Below are experts of layer 6 (counted from 0) of a mixture-of-experts language model. Rows are named gate (a neuron's input weights, with its number), up (a neuron's input weights, with its number), down (a neuron's output weights, with its number) and show model dimensions 0-191. Each number is 128 + 24 x the weight over its row's rms, rounded and kept within 0 to 255. Numbers have three digits each.
Before each expert's rows: "comes before" lists some tokens at least twice as common just after its tokens as in all text; "mostly gets" lists some tokens that are sent to it at least half of the time. This comes from a sample of Wikipedia text that the model never trained on. Tokens count by the router's weight.

# expert 6
comes before: " |", " was", "|", " is", " had", " were"
mostly gets: " There", " we", " However", " this", " you", " ..."
gate0:143167148150169105153127152096107152133141112088142127119114113093122136126150124164179154154101155156141108150114116094182131115119117112122105097118148132104102089099129137138095143191147140130127106160123151128124166146100153052115142117138105122126113173138166177110129126126115127160133139143130114120144135118144095072148123104129140108126073133105123145135166140132122152168116144132139113139126157107195103122091114153090135107142135133131144132133128158143147088159112142072112156129106155153137087091134146090163156119131160124142134178160141134111131172117141156123
up0:079107102145115111076157139126121159142150153118143153122139131136120126127101139153122139144140127136143150149151112153155154164135078154143141148132100106112116137142167121172099145132145154159141121132118131053168104119153103134131129069076166123113106154137113119101145117151112107115165126124141119128129154110132150119154157137150132121145098109139132129119099125144151122132132107130164134127161131119152117124157151134068108110201163157130115102140096107170106151089133124103144157159153079129127121126118073120093147129123166169138184129067133136155148141113142136179
down0:169091149137149100140153155141140118126166159077080093146124159159108120134121079132170148118144112101080105149118112108135121123134118128165154122140090102161157095115138154162140088141165127127092102144141123097121164102112102126125139134152150134161132151124171110150131159102102125133155176146129132133120149113147166140113145098107131106096171128142132150127141130151093127090129152141127112111124174107124147108108138113189120106130169139104072144137107120107083158136160148115176111120170121133136103090092118180132112118111080101123108117147094154132129117105138140162
gate1:108117136127116155126077107098170139129156103176156112140124120143131161112146130126132114124162144157148140134152164157114162154157140085149119120096143171149133147108150117151096089131139141155138187150116113143066124121100090152186127111116139111078151117159149119119122108140088152150113094199157068120137136103128131149113123118134132160148139126131093148154120105126121155114095140168181095111140158136149086135136119143122112132111147120108112130147137102093153153121121111131159131136133124152130178077127169167185120164120115111121126142107124145119117140116160136100
up1:127124108138129092116171152102128146115125085111141105155102118108130097116155160109157077106092139122094126125102134170134153160092108151116131111105159143157146173136125139136114110099122121118123123148091147143098193128136150084121168132123096088125100136127124067152095101116107127112141149133133128155088138106114135163137125089136081146092154103133129114120139123156134126074102140104108131149127108113151080103145115160146159110135106135143155175127099110154145128154146167102157134114166126134128141105107142137151123117136128153103078127143123140174118144204143183126
down1:132101100124116159117129129108122114143167106121135116137132122119131113129118156102103120159152103142148145142102141123084121116193117119133134126175125109150101122152138124142185084152144171106142144152075151150159135116127110127123121094141104120125160156107178105118137160123140133090111114115143163095121094115171147115091134130098146168131125121175112084153123122100145140137113088155187113124143149133112164131145177135186113115154117134172148100097125167106126163115101118133093148098151154116142149124141114109091171139090092121136156105116154120088130144098143079157
gate2:104131112129105168127123094139125127110120140161157091124138079142167116062144106122133155122140131164112093137156093122154178115131113090154104127107184144154104144131125103121101137155135139087104124133094124128114134091144130167158117096140121116134145131082104123075168162112116100126095116143132157156120121131159130089132132103095128156098136133081136130119174100120107131131097113155122124117106144146134163119135124109150099154074123139081113144147147089120165127074107147090135141148140077126103130107142169145079153156126089154103094117138148113135129089129105122145
up2:141109114109128077142128101113097132124094140131095182139145205093147112121153121108114107121120071129158120135126170127148159143130134138104159135171143143146135108083137129127143139123141121146144104120162131147113099114145086142123097145121103090105091126140134131110131128109157114154132158107138163136130133139148114108136162111111185103130114101149141092173138118151106167108145077109144175108135164107121117092092150179121144118151111109149149156122116146123063165119130127114147143125151134127120156137083167139124166098117129118116168100126116083114163137126188159138
down2:138124130122092131110178150140114161098090126142145132153161113136152165093082173101091120141139122128160108126120121128112153127123124112118100149162116111155124099136138159107151079122080117117159106132144161118177132129093115176106141109128154130116128152109146105093142150174117092071123103177113110184129155110145150124111121111122159169105095136132113187152123134151104138123146099120094139129097132111089138153135141148183149146156119164114170132113135136149150131175128101163155100129083118153113118123155157130127116114140107133114103126104155153113125175160161124155
gate3:122178123129089150155159139111104158168132157141121097122113110136135124125126137125124166183122144134137151178192122110105112093134141138138082141095128129139102138137175124103150117120148110150131094170055085118173167147080141126093128139134071137105104085095154139111096120113110151146144100121153129124084123108119129159133164159118121118110140088151100129112134116126116110094127143173127135121123144078142127106104161118141122129122119129145143110147205125141105122094141138115136141110114134166117119152121103160140065087134135113098134126148122134120130118149112139087
up3:148121168101140157126082149142130130118175114095142109130118148154119153168112145105133143141122129086086142136145126118081118119100120098143114141121127136131095080130122141126125140096141141111135143152139109100131113096107112084175094103167122138148120089087138160152118101129126122121110119154113146108138133114137179136119100048131107111172147133127078143110162126158140158114130103180096154161143109149148154113105110116161110126138120087160137135108101135125128094142155126135126114101100152144084138159173135127099133125103158130132134127151110131184124135035145108124
down3:104115142122117176140133148167130161095126106148170135153135086108120137164157092091083119118119146176097104108146146119088149151150092121135126139119131150143128122137129138156123112145112093131144139095174103176102128163117133111155124126153105125123090158156119097123163186123096119180122142101152182142089067137124141149157094111145139162128122107131169125107108151083132147137116148091178112137157124105108107165151114135123129120127104151127108129109132111114118117137153118147162151203130108134133139089153139125115157151150102133119149118113108138083104130140121177128
gate4:139119145151096100129105117119111128134124087080148133126127077145130083106180122104111111114132147152130065158137156143132098117129135165115114179109124123166128114123131143105131137140147085151145128089113134140125130138129203151130156151109108077167094122133137118151116127111134094089129150131165133084126161147170115137135135163111101131136115140115136186146091174145116140129161109167126098171129165138142116154123138161152092125114155139128125170082089108112105120113116155134108157155157106163104106120115099159151124113172137120155117162134146133104116124165140163106
up4:121145143146139126155119111177113141119079144162122140133146107158129160133127151150128123115143124129094125102156068081147132132128107116123128140127106104123173113114100124124112142150134132100139107087164163207155171098126140133148099129115173185151129121124171154090139129148129127143123156116122093131175098078133142133119149126147146084150077089092089129105153142093117113119111115162153117081142166123183150123088131112135131128094137142110169146113121115115152127142100107100173105121104077115127150138139139107096116116136124147152140134103144099132167131136145138092
down4:118124147138127124118148116133116081148126111125118109098096140112151109099150117092122069174112123129129124166155190113109140116069133162106154123140124134115157154110131130110114117137165117107106133128115135135118131107099119122148108143126202091112126137118097142118107137131133120114144067116166181110110156158160126138088146146129110112168117100156110146142165124129109122188124124073147139126089111112173115156132073144111166119124117095148112100111094089129187114112083116131092125093150122144138131102126137156138128120108127117150120175148106143102137096170119157116
gate5:191141143161135097134100173127115107103156121145160157174077128136122088137116162127127084113088112109105177116127116135106124118127088130170104137094095164134156091163127133160172145107128085170097115108114132124139141141154143137117128123132157150131132156140147118125133104108138148115148168116119184145140087153133145089145088090160143143138124178091149114089142130124090137176123133120125121107135113138152075152122115153127119121124134151163107125124091125146137115151083102128122122136107145134173129105068126100137161102108113108133146112135117130085105140107165152146
up5:127145078145153144162133125133149136139128105108113164135149104083102121093102115104103143142098104137128140191101128113161108127074112146143132163121112168143111125106124128148121152102154130074149127150140126094138115121120119108098119166105124068148133095133111128128128164149122167141106114141152095140154130122133159141156109175126126124125069096105126160083128143115112133085100114140137126150156142074149107078100098148160097144094120141154104108134117098096152126104124148140135107088098115159117143135164147096134134141125164137093104121070134116177135134104170126157
down5:151150123113170134126132128118124116096102106111126093137122136120116168131104154110161155155120098171161183103104151140148156128091141115172107115139139122145125151132187090121134103108127114157127087112152158092136180148142142119140107105130142145118127114052074189142118122119134122098117101165105150138096118119104127097140155132151096109118111126151105149095108100123117139147117103155076149121124123119125099131064096138137148138077117121117159092115108130096131150145139152135141151157146169117172155110156103191128131085138142126112108133135138149135103132132097134150
gate6:134118111123175152133079141093145141149128099129147166143145121157112102127088123113092098133164117147116123117126178141089172124149123110096118119133127169149122103128114112134099157150136110180089109131084096154082145135125154148109130107086137121118103132103095156087132114091134167144107103097156140143080162158144088152123146134132120089137141159121117084138155139123133120141131127160124125142155122130072136111143100138110135077153111129113159117122200143180099101142153170140141130153141138152112137124129105125084132099105150112089125103134106135142119109140085153164
up6:149107138143124156140126111116142136137157080108141165110113138137088132134148130156109125132139147099117079144125123100120188102099140143130099130134108149106093132135134160089114109140104105121118087099131118121129105136118124105173159136117177133139115141135102197096158134134117132157114114128158168163163149092121118098142121123122088160134092163135149121157119123118143110144151136216156122114127101141113112156195142139167124139131166104111100164095131130095101085138161113169148125146153134107156119090069124121153140125092138144103124110109108095125144161118160122132
down6:135162137119138100104082154112129097151150133119193156100163137155109126102142140125155096169144140143110129112104110125155146090105125132139139135121156128110141116123149170142096158071160137118166136130143158142092165103159118143140155106145121110125123149142104139141071159131089138107121093120156179152138151119124100150143092149106169155131109169109146145096151137141170140147130139154109132140139136131108144149144088141115117135142102174124160120127148161131137110101104081087122126131133174158146092185137152115117108141119137158112133088143163145177173100105150156147
gate7:112128120136114105136095060141141166126163118118141119132147123140135146144138168124101134152102131108114111158150127185100099159119078126157085111128171134154131117096093091126169107113136118137142116107106131108107110094131139121150149149113121127121135127115119093167108195133077102143152144124088126141129125187173123110110142126130141119077114136085137142133157097115133149126114090167147161146158148084108140126089156132105115088120143158132126116127074099119104105164078101159142150119149113153102136107095101128136107151132166097115156164085128134114111130140119139104
up7:116110136155122106097119091118154097157169127128174112137081143159148137119147097153050131113155152115065133150126151129112106131110146136133155147118091123130110154104131095146132128143086090129116139081124128147131112161132089111162165204134130124137139165121142150139175140168136162142106132119088134120126138116160181118145140129120133104127100174126133104138118119102136108121123135126108150157133127152107086124104143158082143123126097127163089080138111125127171142164091129158132159103159135134110173153141139100134100095139089114145119137125117128134114130179101106136
down7:117137102102145138077119114110127173097103140141110116117118127137096124130153165141169119108084134137137146137140177149109157145109085100154189121149134148105074118205135136078149086113150148160109176098140106142107105110115149128129146127116131120134153158149125124151139144114165112085114087107149116109106098147128153158110099112153093139135096191136142142150127136142105109107127135119149140124142122138175092138127141169108147133120151152166120149146144128126157165140146128115114098139150170144120136118121096145093135193120137106091078114123149137139115140139106170132
gate8:146182096092127139101130120122105157102165092165079107141198099129149144131116137149158075106161106107128118113108143114148143107118122134142088129114126126124139097150137118140155096161161105134172119125066135155086130136153112125103143146136129132129105085117169152154120138131162095112136166139148125115101158157120123153132135139173136107149117141092146094112148109132136176108093127148142125115120126090142130135111145105121182119100159121117141139139119117185141142144077154156122120134167096112109076113110124146112135151150107081116124153146178140138143130123070129115
up8:134117161174128133156117090087122166156125119099151060126123146114105127140171075103132129101139155165128111152097134146104107128178088137121097127111081156110148163075115133099155167110157118114113139108138149141131141148116122104148113120146114135153174102131132175090089119098169101127092120136146112146108159090148136112148119130120158154104130119169099136116117142129077109115154090107138110137110096129110122129110104112134129082153112100120120140111117130108137048127141082104137148114114111175153117143155136139094151108116143147126151110158134084134128124148159129128
down8:128111123172151157077149092122114127109118098096159147129081147072172137101190114120118133118117118151158120107154066132100117095096112103120144120143145145139118155141123136149099135083166140155159123135138116116164152143127125099160146112113146115133144078130107085172135158114098160145146100104145148156075134163109114120134111113123142126162114147119111136129143160152118129088123129161099123130168095137135113114131089129135114131160122125124114140173135118126125150146136117103144125084095199103118134154100189077159128129123134153149131155143103148140140128112152166140
gate9:143136121111141103105136160146149121151100101120179132130116096153117117135091118130147124107181129079136098083097115091129124186140104199120142119151111113152135109163146103128139102092114117132109108158085091098093142130121110105114104108130114169131169122072099073114094132124115131121135106079127134136121119113172152106133154109093105146147093144127140121117177117149091114139121125131140120087176140138134125121147128143175135102148119150139126125102139096126115174143086137142140150091163119138132145117110131115154140125112179145112104098156179102144122110099152107159
up9:151136174127126093140122116162056147113098126155149159166138125131122153131126103125120127134161114115120170100121123096137133142119126131060127138116113149161062115098147111154139124122120123121113132142118114126100096138124156151112108171137109157131122124125126163127138063141112127175102124114153130136116147124125106124088073143109138080140154161089146175123092140153147114105144113139140179084145096166127104184178102168149127122094106117146126126145117119150093147127122192117137118143111145130118106133111136156144130120126117075124090127124144115111128185146149153126
down9:129108123124127128141096149115095142139138101176108123113163111099101132130108063111097123145142138110134145125130113165146113112133098109115088161136110196102109147122132156130093102165105125137150120131098170184092166130147128127145090106107139133100099122153116158086149083115154116152106132161120134096141137105111162072117123095112104110114190128137126150150138094124112153154117125153171099135113061130115139144148163128116099126082100098127162156203102146107129104117145096120156126129110124100144141125105127143147135142137113133127160132098117142122161099111133104126
gate10:107131145103122099144152151132099125117122093107120079107125134144110098159125098113081091133155136120117099105134129142110120185154128162154144157119132093142127115157101130129125160117161100146166179117076133082198102174139124164126131097104159171143145143150111125102114089143117126103152131149134144121097125123125127101150120127120109148120116153117122134097141139141154108095118146128108134127100161133166129147119123132086099142086103114162135110111087158108136128102131116120153159126214133145070151107107112153142176139148126150083150134097149130119148145152118165133
up10:155132131106185115135060079127120108154102162119116157143133168151158154117144142132113148137146146155120115133084182131127092071125131133144094166168127134150140131116111108129074120099130126105129129098155149074133104109140157158107126093141133120134135142117122162097184131127150131137107126133129132156114118168119146131122149115116180070152152120118111111137138124097169117114128138108195100135109136135148139109126136160119137105132193159117132155130133132140120121162162128141109111118171109146120124145150141095112122087162092109127087110173118171139112156108132153150
down10:184167139147129155148133132108154082125132110114161167175128132127155109091110132149153136169099125141158123148111127145112131152110144120125125174169117147129114102123097143135131120153118148142131159119122097134159105163095090133143123134149136107103154129129088093126112129131101141091123157122154202164128165100154113091122102121165114132112102120138085139148135131142171116110110145128179137127136211130085111113144092120137112106148120102137111123126092118148078114130112115110133163112147119122180109158136093175125157137120138119141099129115058143115103116139163149140
gate11:136125120124113170149111159115119147087143160129137099118114111102131078133134157107105121121125129125091155133144117112130105152131138144136168098099121173139111150114166117146116145094083169087111151108103127145157095139186139157093094133146152159129131100138139111123098132119114151142141140117133137142200097140094099107158122050133160107124086121126136151124142123160188121113114146111080155132151137132082122140062130149123113081116116129130111113101159130145140142118128162121081127168125153138139132114163106149090091143100134123133099138128132149137138160136081152154
up11:136193145123142125135071119098157145151122106105114158124093132177101136126127139149109120093159112186157141144149156093104129174097157107136145129113154127094098137147076131106167172136129147126140119124137132125139136164109121161138126134102197166116121116116110149122074150129103122127086148089062141128148124142122128103117136108122122096102131127100131153108112113129122114091146133167087119107120134123137116122129136161094110139142127149119123117144122144146153135104116142151138139159153109139154116089126126121058130120110152092146161159144089150141104120074082174138
down11:146068101104130136108126095115137143113128126122137147133153127128111123163140100074151140128165139077163132097114139109158122133084121110148138110173131121158144125174126115144154116141169099169123158114120082139149123087148100136122122149111093126093093122118180115148152076123149129135108097128095072141167157138121143094117177137093117131205121131102128137116125129142132170153171137143121098081159149116134124134143113094137125124147105105103177120147138133091123107123159150150131137136163101136135114104085161139132075163136119096136132120131117090124096121145129144119
gate12:127149123083135128143175125141127133118161089112167139172128089127134126138111093207130102166117129098122139151155169051121108149129136154118080161188136161129105181148132108109152116189168130149113097110104112122115145085120128130134170167132134108112115132138142118144139130150124098113112124151121117103162124098090130158109143132137141134109131152135145098129115090110110133113119133121126087147146147133114134147159126142106122159124140072108103134108139117122167143162120135118136160124062117129148134143112133123091133105112106111076149135118095085146148161155118133097
up12:141125144083126072095093101160134182116138100127129123158120131131113140131119127136145153137147116097135134166154151116140119120157089165138124117151155121144142153118128104098133129154156126157142172166099142158131156124114086148137117148098138147103157128138132143153120166095151120114125116143156114104163090120156195110108127121125137137097127104101101125114111136136135147147106133157068139147125135149113110125146087138151160169118133051134122159157080164095134146174152142142115135110088121133163139080090102137089177117083128112127115151112095124158101144157099128119
down12:178097107063136152172143110076095165128133116102156099099111117124146130148123137161104118111104128106114119145126164113156143186150120132144092123150130133109075112130096121111112159158162157148131146102145105155119107119149153103116147092139138142129103191119115107155141132132144125129155127154158115147135138124144146100111141133117115134157143159148147176095153133104078129185128137085081139147123179139141181140133169140125127107162117133137113156127144113159114150134127116120130133119087139119163120084092133129093127138139116134067121148146143122125152144148187107100
gate13:138150141165133113101099131120131130128109126080158072104137153150123132125105161118093161142100144102158086157101103143132163137136124102144103141119101165119154140139155148099112122087146128139126117129136106195153134113135134094151125123141125120153138116137118117107146133131151125112143098162106103094106133095159136174140131132156099136088115157125122126122124118087135130103061138096071102121119151149126140131149145089156132114113104144103183068150108108094136088135119142146164121139147134122108074156120129143111140140096166170131160095089100142074157095164126142123
up13:150143129186147152130137105152164074124139150106113133127072133158110103127092108155139160156188168180090128144114125136132157122156111117142118109108109125148199134101140089114140130117149128123168141148143140126135110140172150135124105121157163132107125139163139089165113108127141139122141121126174121158151103122107115122118120133123161113074119118108135132094155103152123101134149106130183134152126123130143107123146141112147149100105067067114114095143164171137126097075127110106148168139152132099166119141106109122121111118144128124138146143119165129096123136154147144181
down13:119107111107135141117135142184120124123085132160184100150114095109127115134118127115109142152115129089105081139117160150108112122147116148163152141147153159080140130205142176146165126152119109127146143129090133137147116119115123139146110124111131092121112116108139137103115146120145120187168114082107112147098159069146120103139094103154072130132143129159113145160081141108124152099098155122068165104148137133117116109101110120134158110155111146095159162139119117100148130168098166146114165105143142123173142136119111125148139120139149091091142116118162149165140144127140119125
gate14:150143115123138124126154139107103128098086084145132131084147159154122142128140112144104132085145150091107117097091162125092168130127130129139065091146090176140140128150116152084096103102129078090109104131118133156108144120087098108102107134132091159097107143064097136143112094089146092151117104145104127102083153146126152154164094125126141140124110120132167101138123154130130186088126115146142092160099110147117138138139082129137132147098133086116113122143127090125114115067122148111161142122134091128137127163108123118124110138121094114132138108137131103134157135144170120101
up14:152130163150137102129126135125099180109142152139113085142164154117134103123112124115086135143146104124154113110127133133117152141107145151105118148153125119120155117138149099180144133157120185153118168146158097127155139129154134152118146126094137097137135148152139138114107133140137130137152124121111092122143102085143118127117209122126127104180127124102112094098122137133119125150158129144128107110203164063143118153127127132129116136105151124127178124107082152158150099143108159120090141149134143120059076144126110099152128114073131133127110099148124100091115149149091086092
down14:158130126106094086147152127137085099085127143110128173161104135102187144166087108129135131123141128136103144113153129182088121112135149136164204117110120140138107149097153091154112107125141146149114114142110131123142110139123099151083120132099128123123107149116122148115142106128152146165158159135153103098123154137144161166107154124152105164112090125102125132117184087168111056103172132131151152103151119091115124122070156115151134112136129106150125081101116101128144157112140143148119158135138093146115124170123152100117161132131127140146115123121161155144134091144111104122
gate15:147146137125080123121179113130155126137136136115120145145135133112141157117138114102125121105113112132120120134119141114141147151137155148108110109158125108135160101146145124160160120161111109137146116127106141161121092133143146141122088114140096135145184161087163130140111117103146117081170145167154147150118107132103195087122084129136106121162133154121108127122121094080108148149074158123080150166136113138123132118131147168153137149117118127147100169099172188136134125103158124134156119100168145144122097061142135136100142121167126140130078130140090140117100117175129186164
up15:115096101141145152152098115181160130131161109084134124130145128123074085098145130144169133148110149146091101112130148107077136115092132131135083132145142132116107149100127161100113111128121112147149146103104121119142119092134080130134134125118133127161112127177181107110118099183131118134133151121114078120094163113142134188141133106171151126132128121118117119164101083168113079112180153147181073131130157132128127162140145105132152146146148117112125149109108094131145160124119117087099095111105124116079134098109138144136131147150107110101165132114146166109108134106108129114
down15:128156129088129121111122093079129123145088127134142138100116108166111106144081151120131168123096134146166141130174158142121135156118126115122074137132115098137109086157115091135117132166143122150084161131136120135120120132126121150107088143151152160119113147125124087125148127169135124103139078126141141143127117174096119147128092148147105120161158131155094104095140161143096131162064101144125097143151160101108120113143121137095063144143127123157119137111136129113101109105163142107145176151133125145132118087089124113115078168145135162107117088106190150121126126129150177117
gate16:176147126138123133124124151134154140136129150114117160156136115110153151152127100092183111169124113130071105118149177129111103154161134134119102156141124108131127137132161099133116105130151127157149081118127125121139114079169159126117109141120136097127153115092110143159134146140143072111140163096140155172158118088114096143121131135117113114132145145137144180143117109108094155123087136170121134144191182134137132139128160113166119169082126152109179131121104062121145141125115134177117143105169144101163154150124145177119079126142133119095138146138129105132126121128155141116
up16:099131126110113113169119124115148150126120119113107124108131173135086135114077128148166122138135120111109131132136090160120141117097108129088077120142123162117114117110131096129167133121066131118118158170160120120134108127159106136131121143114130176116096139155098127119155083149113130147132140118104134116150159132101150116126075094155129115106146145107084129165078114118167141159132078166062151168167158140108154138114123084136112156106105114114117158166148109103127106142128132100116125073082168137092080103119122129151144140114165156138122123146159139098104105106142150139
down16:186116098123128127156162078082131186137145143127134146145130127133147173117078125136159148107119137091179143118099111088133113177165131155102087118136104126137119118146111134147176077149134116121120118159120115108121122158113167143132097094123155113140128134151131090082158152130127148137112159115133125111122095094120097130101110116141140136149120114131119116147160136083108119098113091093116144091187147148146174129122119103135081122134118131141113140141154126097098130125131133103139125090109154127113140124116080134119101112161124156106143106105117135146122178127104177058
gate17:095116131095110181149151141130153099125144127172099113143109094111138146110128098111139116123130135139113114102120133110141104150144121115107100149082132086130146109166132090118121127149120115131120111115130114105090116122086099170137158129055118132156135136103110146124121097139101129126121160126164134172105155119116133135164131096132118117187155147112086119115118110125134123138130118100099123148140156102121124095153127126088093122129076111120100081117125065157143121085136127137145083059164084102137133115134151103115130139119140094125088158101065112117088132103113171103
up17:057102106111106128149123136158143139097136119140108158132126110130085103117118113094135145097129145115145133089116121123088104143121107120153131137129168093154143088136102090099128154148125114112144100129102135165102105113106098125130142161138124126116130116124126064114140071133109085158128156122088116139156175097135127123138142115120125126178116120170135128129131125166083135158124121142155135187140129123165157123130100144121135154149109134104111122117124081099150131112136106144143098074181142147159162100105154064133122100105125137112130176107110160106114172171159127151
down17:155137123100119151146160123128133151104123127144162174126114102158148133141165153146132106146066128150133102110113155126107113078164112104110120125140091098128122137161135130079119117151084135122150117077158141112123082184086105117133150158134133092114105116163149110130093101104103140159147160139152150087110126200162143144125099156107110100123159121085126116119136157142154154150150108106092179167079125121140150168168118086120145129122139139142099134080149112126123102131173134103149106140153159146154118154105130128097109149139127146133103144096131123120134127128124112100
gate18:164105153162088160087102116101127120104099144109145142109115074144091107099156151115177142164111076123151133125124109147156171139150155123131109134143123087096115101147133151122129104099115137142104112132104095095082099121125126129115148076076122131144112134107107142127168116061135096169148138145099105152130138159142117138169121167133094105140136138118146088131132160147127105144150085159123136102155155149171131113112102120119143106111125115113088108135144103145145182098120114116122135072102110113136090158118104095121119120139150133161153129155114144151122137131120170092
up18:121134107092155115154118140142124089120138154097124122141130147166171129139150151132143164124134135144108156133151139144140075079131134133089176132121117150144096145181092128151146141126080102135133129146093139128137139137148134151080117171136138155122147109167130142124155128119091133146080123075134188137067164143140123103094119127132114115126119130120116165111125104132153171162115176132118146117143137095143087131143112140124095153139082157135175169121128163127133131139149175133108104164125130123148145105125153137098172121140109095107098121051146140151147159126129109108
down18:096112163094076112137132133143161130133139125167149126105187131132130139114147165146125131108177093138165127135116130123141121069103127116154099176161143169121120111132154125123098172122132164143143161105109160126118147146095105162087090162124087127147126149116149130097085104123126115115112139125106115151116111112077079151141148121122121124153116126111093169103110162114104149141118122155091102127137080142103129095144123067164103110146120087128148153134114119150119087121098131159125134171137145139160163131157131143152147091101097152102151140104152095146172114139109122126
gate19:116129159086113131100122079137126158130136161136109116131119124080117137098116147111116176074140098146123091103121134107146162122110140147106130145144113171091140116157155140140127119137102130106206091132139177150120109095127147103104105139142120138097117163152136138136099115133114107146110134112140176148150107115112118093137095096105125145099180177162115126120127096138135206148133108107110126103123161145095133104117112135134150139116137137136157059110128132167120145144119124119129110107149107147146173114147096095114137126127087119073157115093136141174107104105107119149
up19:121160154136113111117157136123109140128108100104142112127104098159082125126099130136114145125142157109099126111125110105137106160155160104112133186102155111159119094135158141142090134143095103119180146055115103124116132115091125148120164144132134144148140116130132150076141091132135175090175115127144164135132126113145125142139174104109127119151149085120114139099135115140175119120130118098100138140103112155152120127157098160132145165128115128070109108119068146177078137137123115120129063136153137144148173156146150139108137139122120200127127146140090123146124146125113131163
down19:129156126134146113112163180109127111145109128142140128167141156199116115129114133122161151179084130155127149122164115111129165173160116120113094129138089102110136131158165119139122119077133128096141139080109114156102130140107096140116149131129122118091112128139137093122133120157124134110119099097148116103125134189158145119094150117089168165125105168113160098196102101113130149140140157108093131100122103098124133094167134167103156114140103139122085113158143142152122108132139128134125110150119174130132141124171154141147126157098131138116108134121149094152204148125157141137
gate20:131136150112158125140140103144154089161182146083152141099131094085144148118130127111126116135118148079140122103130164150113127120107164119082157146166112138121109100111171130123103073103128168091128102124124085140129129138124157165116131069170102113149101159107118089074143109132175132151163111112119143120100082101090129125085089146153118130160116128147126144149163122117155108125117111142133105052124089086142127110147143124096151114160138146109137145131173105147116162161141137096120115102125089107119105150147133138164141111094122141119112114123127141143125150123138134101
up20:124169142084158163170138108130154153078106086143090114126096177146063082079170118111127174193103111133091155108133095144108101111177117122148110135132106112150140168113113117120157159139155148125154149151147077133123145138123102124163141156149142112120124128115137147143153146142113153097134123150108127136121158150158115122148104155123135128167084139159153117157099111077122139134128166096122131148133154141116146150109130131153093130113135081108127125121162119121144077146117144142093112144112141153145075116093094097141147138119147121160133141113109120127132112123098156118
down20:177147102152099116138157117157154174162134136142099142184123114176140115131168163121105102142183191130114131136114127135125136113136103158151114113116146118136129111134130097149118127142107148153118139128155135114117117162091098132118101142130124115110120148139123086165076131151127131104094109142163119153126134135170145121143130104143108149146118122118096077100099102174127154073127106144140193130163127182171108110158134131141150100114144083098159109131141110119146097087116122165118165092123147107151141136108148165158137162156104142123097158123161136126127161156116123146
gate21:144172111148155122149108168080107112140137115096123126154084056155133100113110144120135118192135116155125133117122119096120145101134150147156097137123113136151152160124089086154113144155135126129143135098108153110111182143117175157144125184141128134128127148116165144116145192111141136137148131143124138123154103106139099089115155132159136140102093181133133128116110141147113083077164115157084122146120122174136140091107119087112160127122116116093090159137123112119109129141108115115105127144148126168113124138101116099093114138131167162108112137140106075157166158139129137138
up21:127153138172113171139104104114100133130129119121127133117098086164107139101133141093153113098155117112110088154129142125152147147099177122180096156155056102165165141085142116130092110141137133151101119121155136124142128137118147136152133157099123126119142144144175141076127160099150161163115130119107159128149098126154114107150148133090164143123094131115120088114147137109139075141114102102100152145130116161152126135130133082129124111130146112158111156117123132169133147143108152104092096131107091117129107131072115119137159181146102111136085135096149134113151138102073085126
down21:122101098103115107145129114089098082159115118157121151128119140146134150116166116102117170128167126126095100127139141086183162126095141115147126090148135120112167101110138123150173135123102111112166092143156132140102116115114110122142121046105147144114134122162161134124115141151146166143118131146139183139124131166119106171099140125064120095142131154130132108144134156126141134126102123097150081120088157156105120132157117112169115077134099108102093141133100087137143139090160139121130064097100081115103152145100156118134129101141109110133137117134133153147113113092145124117
gate22:121107113122127171082168122096121129172132104175120135115071130152115142095163124127119113125137114105136095128135117134110130085114106171121115144137138083165127139092150120099088137121116137128129120088100125172137173138089112118148140149122106159191137094080141146092132148166148110118128156123150125141105136125080157151120154131169129118132128119123118116152116124102160128129103117155143109120130118124164100138117109129128141131116111163138102180137138107164156100139089091162166100123154082152097126139171155168094127121112119115115134108091076119154122093181106137161
up22:146148125119119114115116080149130096109135131141085098161168114079176137106101144101107107125114105123091142129142126138121133149112156109161115132108110172042150144156093116134163119116112115158150169123137116107163078109113126135140099126101188071100159091139139162135144127127109154135094137113139143142120122120126129143124102149088119141106085138169108122108153135129121115137109172150135139145159116126163148097134171155131119049162140146147155126127150138123115104113116180133153166119126147121137089126087128107157119144092165111135141125155148109120134141133142103131
down22:104129097166099137093101133126077102167107066138127186125146164130136132112089163129113098144159132151134092106131157104142104140153127137139081147146117150135108129148134120155115131132067141132147123111135127157123180131114129126177147095152115113095149118140118117109081176134139128135137140072155155085157116150117162111154118132133152128142135164108083087095145127147112124117100118153154135133132119130103140140108144132117150096074141099114110145132108071135120182107103116105093085145154158149141170139154137095148131147159121124140127129153119130168139117098102122156
gate23:132132111113103128104150125140134132113122121114081158149122142135135128136134115111094112129110117121115102111163166104132116209148149121126130141148142178159160153114144143131152117144125124156094087123116078149113152146077126137126130102138102139123153161127095124131127121158159137186144190145145142093139152129135154156089098110118095115113186159171149159153157119106110155143171132129119101123185162113150105147128126159162122117145160124136124137113153100149084142118135113162129119117107151115174170077155133136109146119102177144084121113132123125138130137145170158168
up23:120102144088129136130135146109165112113085147121126142189161101107114098093164120166132120137134098123146083142140097138146094122094163149127136122135135114110137105096148132134153148145137164110110159159104133142174134103169164103136141106127127140143110052137104117140131084118131093144108136140133109175155103103104107080087074103113159162165142137144108168155119133165157163149101113099129099123129163116084142107135133112092128118132110127134107110105118131119092092143118147070124120117106104133133149077105139106119129139126087134172154147132142150114133154119155100155
down23:187110133145173120093169112094171198103145142083129111090131136148162113149159157100141102123100145140114167144141139111090116135065144117129078121152133129141131122116136124112146126209128116126121074114144130143179108165111086123144112108121136097124178169119145119119141155118139098110145116139094153118176176120126106123121108126138123072110144123116141106120123147103117140144101121136168117127117150139098111128102182132177130105151120150132135154115160126127099090121146165149138142125126144131112102124101147118097092152126137114113132155159116128100104136120129104128